{
  "num_hidden_layers": 14,
  "hidden_size": 320,
  "moe_layers": [0, 1, 2, 3, 4, 5, 6, 7, 8, 9, 10, 11, 12, 13]
}
Below are experts of layer 8 (counted from 0) of a mixture-of-experts language model. Rows are named router (the router's row for the expert), gate (a neuron's input weights, with its number), up (a neuron's input weights, with its number), down (a neuron's output weights, with its number) and show model dimensions 80-159. Each number is 500 + 40 x the weight over its row's rms, rounded and kept within 0 to 999. Numbers have three digits each.
After each expert's rows: a language model's description of what the expert responds to; "comes before" lists some tokens at least twice as common just after its tokens as in all text. This comes from a sample of Wikipedia text that the model never trained on. Tokens count by the router's weight.

# expert 26
router:444585427539530542535541538474537473502549459534471517421468484525528559565454532468483473446425499456513459535533470551543535524534475514494459475446432438436472453526539471472543445465443532449437453443448494482458532477539471438529476480
gate0:502501512528526483472486440518490492544581501491476510477484463524548493494526467531545495509551494528424506484509529533539481552566469432504523485557488425567514451514531547515579446533454407369431484465526543589506449512456538487566497458
up0:503501533547532492444481440489541514556581523515423553504499508512546518433520466553530485529522505541404543493505551525517472522533488404531527467518443487520518467501486545499552502561446406401451516484534529608523450514451549498492488485
down0:529481512509538486514538495444494509516591432462480533437497513523470426497525534530529506535518502492443483538495614574507533461511504507494478540544433482517534386531538575531537443465449518501502477522460531467545494504477510563600442517
Description: Country codes, institutions. Three-letter country codes and country names before athletes in sports tables (ITA, GBR, Brazil), plus institutional nouns like government, police, parliament.
comes before: " |", "'s", " and", ";", " (", " was"

# expert 2
router:485546444558534525508545514485554469459521465550482556431435477530564532549475523481407479484485413464524476547565488529509553475520481509440413483485479480461491496502587492444515453491470501435436449477491481445443521484543481457568454532
gate0:473467528464450502454429476526486453468504480462559518548466556547460482519518503550505569500507442428556541499509483501533480487554553507433503529536457494442565507476530568541500490492564504545461450504567512494461492524538531497440520505
up0:480496506499461510468409466492536519461520532470601508532494591569494457484508540550459514526477404436556494534520475487442548462535493473454464550544470466452569447486470509506526493501484515530527479484554526516411527497504489482461519499
down0:527481543448604438476430484541484485487539544509424385485492564492468498475467465542481437509488459562461536498508543493511547490525595476539525535500439577492487533579485590512506484497470505495510442524418569566463474527501493474446496503
Description: Measurement units. Unit words and symbols after numbers, such as km, ft, cm, kg, million, °, and closing brackets and cells in stat tables.
comes before: " (", ")", " |", "°", "^{", "/"

# expert 1
router:472531460538515543507554514461547476427540445482483566510450471554540524532496519469495460494430467449538437531568487517539525556580453539475482452495505470437462460534534421487513451498474576456473459472491477427473523412521471497538431554
gate0:458597531458490497548539534521570508511532487545540478496448480456471424513506478499452479522529499554541491546386549513502490483481431494456447537488486519497499488524485529488522493580537476402496486557459525423489414517403459498482444516
up0:487565554488522481494549544435463519529504489526522527558451466476506442488550482507481484501500535523474502523458537462491514525506497517445480457499500566489442473541467496512529473527481486431460493557479480417505441497439474515500499513
down0:519459489483519572523486467537442493532473568503515484580487450512498552497544502500548528503419493508466531533495525478511487458466455470468504484516489472583529418509468470577576483523521551548502427465580486546443476549542487498456449538
Description: Past-tense action verbs. Main verbs, mostly past tense or participles, after a subject or auxiliary in biographies, such as released, won, wrote, used.
comes before: " the", " a", " by", " to", " in", " that"

# expert 55
router:440561458529539506517548524467531433467548460524416518446474466518521575535504560451460487491480457500523424517549471485551512505535456531477461437438420506481484437512550440472514469481502499486460501425472471433438520437522471464593485529
gate0:516431468508527421460536531479519505393531501505449496486485445451483504509524480495450541464508525484520402469503501451521509499541544507483475498548511545496488476527516552519551452493531415511535480412504495377544496540463451518504467467
up0:485494471527498510460471474437531442429538483507469471540464452480454475482532466511475518522486517535487514522526475442397405511490491512475485489524483482515507543507480536540447533456486527465592492455517505479529506500557553465550537440
down0:468476481422530461550469432525487439442543440466478574468475496499481520509489509450514457613510454523506602479534518506434447500506494584447522481472488495551484512503524535563503437522518523500551507468498538512495573456537512505515520459
Description: Digits and code punctuation. Hyphens, digits and symbols inside ISBNs, coordinates, measurements, chess notation and tables, such as 978-…-6, °E, 1:04.24.
comes before: "\n", " |", ")", "″", "N", "W"

# expert 51
router:437530489530541547528538553458553480494512445546460512447481428501543545583509539470473464486444491449559441530509499534603534553538477520495479456468450475454455490503552431484546477400411524493433484484416422471498473472543490494516441524
gate0:458493547572487502515576533404582453450530543491498428449541489530524553532488538415468576490488511557411484414512512476540526503479478524472503432483448523505457529490495523516502544515428531455496500521485421443510549525549453502477486500
up0:478524539494456449521522520430625513454518540526491415462544489505505519522452529435498535451465542489504444409492502469556519493481485560488480435440473515497432502506521486562479566489428479455498484524484411477470498514598448558460461556
down0:510541497532545492505458397535477548488471467546510501529526473501516474489578472476508484520536470483453570486508559451512510492486556408518542498521435585528553488445562617529441509466555498482537419404494498507484491530558498559502395516
Description: Line breaks, list starts. Line breaks ending sentences or colons before lists, tables and formulas, plus table pipes and sentence openers such as However, Additionally, Meanwhile.
comes before: "\n", "-", "|", " -", " ", " The"

# expert 13
router:450499433532557513519534534461513423474548416514396492458495467559527580525457583481486465440445486442544516525576480523520528552485438539516432446491518479478463434545565535488528471493478551467391473454456490429475490515530469522551489464
gate0:533500540509490493415515525461532419521481447432430511445442539501394589577433552493543521548499512467520518454495483486553452503479513494578472445541552502516524468561538544545473501553563544506464565426502405460476475528518519503560468495
up0:526494555514507535457487581462479393510495494425438519493460530456415561533422571559524555537444536444542489461446491432485487497465499497556513439560490491490498447554520596528490499488567508500460593459527420475529508534455511515534516462
down0:505498479438558522488442488453507531567489481410499458515497489483485484477558561454499482454479538541483501512496513524459463533518511553502473491491572598506486530493599490521493459576431524614530493525521476537525474585483490526568481545
Description: Abbreviations and numbers. Capital-letter abbreviations and numbers in birthplaces, tables and census figures, such as U.S., D.C., UK, and years.
comes before: ".", " States", ")", "°", " York", "S"

# expert 35
router:471567453543521527535525533482538461496561489541455523426452480527544548558463551490494458449421486433507461546538471563541519527506473517501458457458429432443495469564570468443547463464447529482456455445442485477453511470556471449539464512
gate0:482508428531441495463537534443430539467508563483461533518482459495451465449501533507474480482508507517521466454476522455536507508438565578437475498602481597480447530503491485472499485551510531424507453496494533500430547514513586506571502512
up0:498494459532512424401518556526474503533438487538511496552473531508472473494562556457502486428517494554489437503569425528422456521464540431441547484534472497476562546524481501561484469532485437545444528391457528442460495507485542489563539413
down0:530553493460517488519473488510546539512517501552475546480485531521528517552480538455498420480482514479470509524446540457438506532473606505485501454517548523454552541503598483549463499534553436521450486491492511520533494500519381481536467508
Description: Mixed words and periods. Sentence-final periods, line breaks, years and assorted word starts such as micro, economic, electric, COVID; no single clear theme.
comes before: "\n", "-", " The", ")", " In", " He"

# expert 15
router:474534487549501541526543555478525492457510488477484553482461449540501524513471504473485460485433440500552441526541487518551526563558438509483484463529479441459469460536519455502553481496475543443458501494487482447477514468514440450531401521
gate0:532471490557511448579541487460496503485534480525482552480466468531532464592570498566448503509431552485400592459548483462448513514502582474496499479514531463462448508490471487451409458451460519512450506496539477490514447524508397499515564498
up0:488483477476508466581512511459480535506506453504503540497470512502463479591555476619521499470480555480408548496563512494484458546469473511500469517564567454448495495480509417495443480443439582499472516496508498511513453486527445515531557534
down0:505513491452521514467436536505525543520463506552465523461468478486433475546450514447549524547559525416473548501510495552554513528513594551477533554457504539513489579536447516473477509454424476526488504496495520491533519444483503526473580524
Description: Narrative action verbs. Past or present action verbs after a subject pronoun or name in plot summaries and accounts, such as gave, tells, took, offered, lured.
comes before: " the", " to", " a", " that", " him", " his"

# expert 46
router:464500478543509525552555524432558477464522475522449575490476454537536538505489526490504449468473470430507467529532465569562548560519460525476474463475517464446443459506523424452514471510491519471492430437495476481471500472540490463546484465
gate0:476512503561417508536505536481484544534540486465507411517526517451526524528420518620507440500515441532510492489542408529560487507497497528531553570499448518574529464434401456558543462491527532489471484539509450475524494533471479504577392531
up0:444490481489565520484500405446484485521480544512483559511414506477489528524538464485552443528527478510525553486478521468447537502503421475518484553512574514464445480510470544400540499467428505599547489536497522525624483494528454514474543541
down0:506450576499488519498525504497450516451505558570538479497438462421489485499512515505528540447519550509503519547520505501519541498448458461484508366531462513466496419521481515517559546508480503467531472485475478516478486506572422498480493448
Description: Definitional sentence words. Function words in opening definitions such as was a, is one of, an, and descriptors like American, prominent, member.
comes before: " the", " a", " an", " American", " member", " first"

# expert 11
router:446581489507545558517519537481566478490517493514460529461498487497504540553447597458506430456456495427565465512516468537569519518553460535431479452500494486416467448515523456502502443487426519491477478449415454473454491498523490491518451526
gate0:538500555471512515452559486531584472475503521544504564495441530492453535549438471467588488585410479550508519467457529464489571519480431477464503484448487476459545492495482465502462465540486482445471442542556482506495476567471500537419495554
up0:516517522493465520475572481539542502500494458499463535490432501487450542503544484436647449554475482516461472518477471504492555498472461468470514464435488485452546527449457447488526478527480477499445433509533493568442443529477480493442497510
down0:508507481480516501532505501515444516541480460515547510399510488441441463474507505495511450361496461420506497519480464468496526508486445519533484525460512577558538445440449515520481420477483582450516519490466505434500438482570554445506526504
Description: Section-break line feeds. Blank-line breaks before or after section headings, plus heading and opener words like See (also), According, Note, List, Although.
comes before: "==", "The", "===", "In", "|", "-"

# expert 36
router:455572476552559529542530566487527479465499434499453488430500464538548519581436519481495454434436499408517502515536442544528496501532481512477464479440433469483504456521594462477557482482483504477492446410433468463487495442544469484542463480
gate0:507477468533466492528582569493498528416465480515415510494504457473475530460456554414500467431519445559555511538472506458539466497544517467463437466524493520505515524475557494476542503552500543496514496494551538500446498521494464510496458459
up0:490442519569382514538468563434454562478503473487579508614519458523558568463493552433526462496441521554495502495495518441486569477465433419442446528550514497436528445425471513489514548583452597514499492459502474531459529516475462407538411483
down0:439484566529506527511474504509464500450532494427505500516560535472557456477540484488543489491535445472541520467494451518585440495522423507485504461480483552520511460511551587481495485512502499500557556532506450465500473522455510487534536559
Description: Line and sentence ends. Line breaks after headings, sentences and table rows, plus sentence-final periods and car makes like Chevrolet in racing tables.
comes before: "\n", "|", "==", "-", "The", "==="

# expert 53
router:495557460565511528562518524482583481471534488584458537465459466546579518545450577478510434442468444423496465537504458528516528514506453551483454479462477421449452476506586463459546484450491528473458468440467473474489542464538465480540474488
gate0:564585514479568469511500466513505539431484547510567537475446456500491544443581508465469476520458454530546491546495520505590456576487548465510420477459476560430478474477507442486483462483545526503554378430492468510525554485506532529526522502
up0:482447506479426516501534534476487506570538457440478409541507548519459477510453511562542505500502561496457554449491468509411599520479482496441553559538483490541510511474523540472557521452412488558435613556491481450487483542523485478508507472
down0:502498471530462501534547508488569514466535571492471501484518442496543449517579502453501475471503455499455473477389501476518472511491477515478530416494509484516531504510496509496526536467494543413530534518481508490579508458533529559554505531
Description: Numeric table cells. Pipes, semicolons and small digits inside sports statistics and score tables, such as 2 | 0 | 1 or 3; 0; 0.
comes before: " |", " 0", " 1", ";", " 2", " 3"

# expert 17
router:458592443541528532524531535474547464500542483522452534419452474527548551560451519468498450450437480427510466549538472565534535548544480522500464459471428446457496473554561471437547466454444505492472446452442486484437518457565476447545454522
gate0:409504555500496532546506479499448514516491449499513582497414493526475501544510567445528501511500519535454516490562485499476461481522443523432502491504520525445526488464537517536538516517472441499527473491458559446450518473500458515574446482
up0:519471535545520463499572539424495468481577520494482470473539538540494464417469429558540535464512492488455513496463497510476502532442560500451510532505537551489499522533501450464420459530536618533511585604475498496467517522488572545435533508
down0:432500477496468471518564499550573479465521474476527516442505529464505485486484566469490479484508559443505602496446524504480527469478476496480507510408441546520485459429509492548482419542454529558493495547475446560478512514477518506461476545
Description: Mixed nouns and punctuation. Sentence-final periods, table pipes and assorted nouns or names, such as electric, Pictures, Holdings, Helen; no single clear theme.
comes before: "\n", " The", " In", ")", " ", " He"

# expert 34
router:426545457528507521512545576458524435499528483541449537426492446553518512541495576447462478511505434465532447492588475557560497560507464541491458490483453455516462457551528454463542482463468523454451478446488445454469484460517470429547454546
gate0:460523423497520502439544471493481496522401517504442527491513479422468507443481509516495401477548470459485467546462495424504476493489500514459467508483555516473472480558545427516501551502579444487570528455516518481453480547534501523572445518
up0:452497408503528494444545480504476514550453492531452504494475488465481468474516536528450427512546463459517464495494522439527488513424458540537469546465548464514485439518490429489474572502595462537566468463534447458476488609525502543566455514
down0:461480505440557513502524541446504502512545495561564530431467461532513456514518513487591504491430477506487498453502524447446540487513488472469474464480448509469528528500491444539456436468485535461471548451530472452482508466503483518547476465
Description: Numbers and place names. Digit groups inside long numbers and years, and US states or countries after New or United, such as 000, Carolina, California.
comes before: ",", " |", " and", ")", ";", "),"

# expert 6
router:445500502510512510521531561461499510473557458564447531450439442535524585530457512437459490468477455469523463497555459558518534537569470552490445488444438413461471461547534494459542485487433533501426474452477458482511490476525471485546482492
gate0:454490538467494508483585559548493478498491495522535481545475524480506477480503471440489482437515440433483510494401552494470515503516534528546516497521485455540459534484509481537542524485489582506524464583492472519532453532538438490503523501
up0:583514561497557564491518547545439437439524457494522511481507503553487447489509431505464486481529474569511506464460595512474525487453428529533542494556503527522553565456498456508491487479510491519543454530444499513512428520512558398525533453
down0:456447534511417556518567466461487491494519563499537452564524486541549535459476516572472461588553470484520471482513477439481490550534559499511438545540497474536470530483568466490470540477530494495513529577545518480411394548463486488458478502
Description: Place names. Country, state and city names after in, of or the, such as York, California, Italy, Cyprus, including split pieces of foreign place names.
comes before: ",", ".", " and", " City", "'s", " ("

# expert 22
router:456519461523528550526546529494565492452542489493472560487471480538542533526467511450503453471463438443547465514523467569568537546531452518463514467473465432425492439540523466472489463451497559477478488439485476437511552419509483455545416509
gate0:499507456416479522462492462487483463476507439526459479516560544536503500467576487454466605471617519556445529519458550477446481451406594528479522458499536464450525583482464455507484536512558535476569426512483543457489508475540517499463558527
up0:482486464479408448492419484462533523541491487513497474518468584455518507507538538438416512492561543457490473513407520490512548499463542541491506472442466492481513582461468423485508520524498560481520474586468552480512504441554442537469507504
down0:381479492509485460550459593419517520511509500514506521491528459570457522498470513489456462553556515491512492500510487472443465428517525528411521531489505436476457585515489527493482482517485509473455570526550531441442487578510450480528503565
Description: Main verbs after subjects. Finite verbs right after a sentence subject, especially after an article's name opens a section, such as was, is, has, began, remained.
comes before: " a", " the", " to", " an", " also", " been"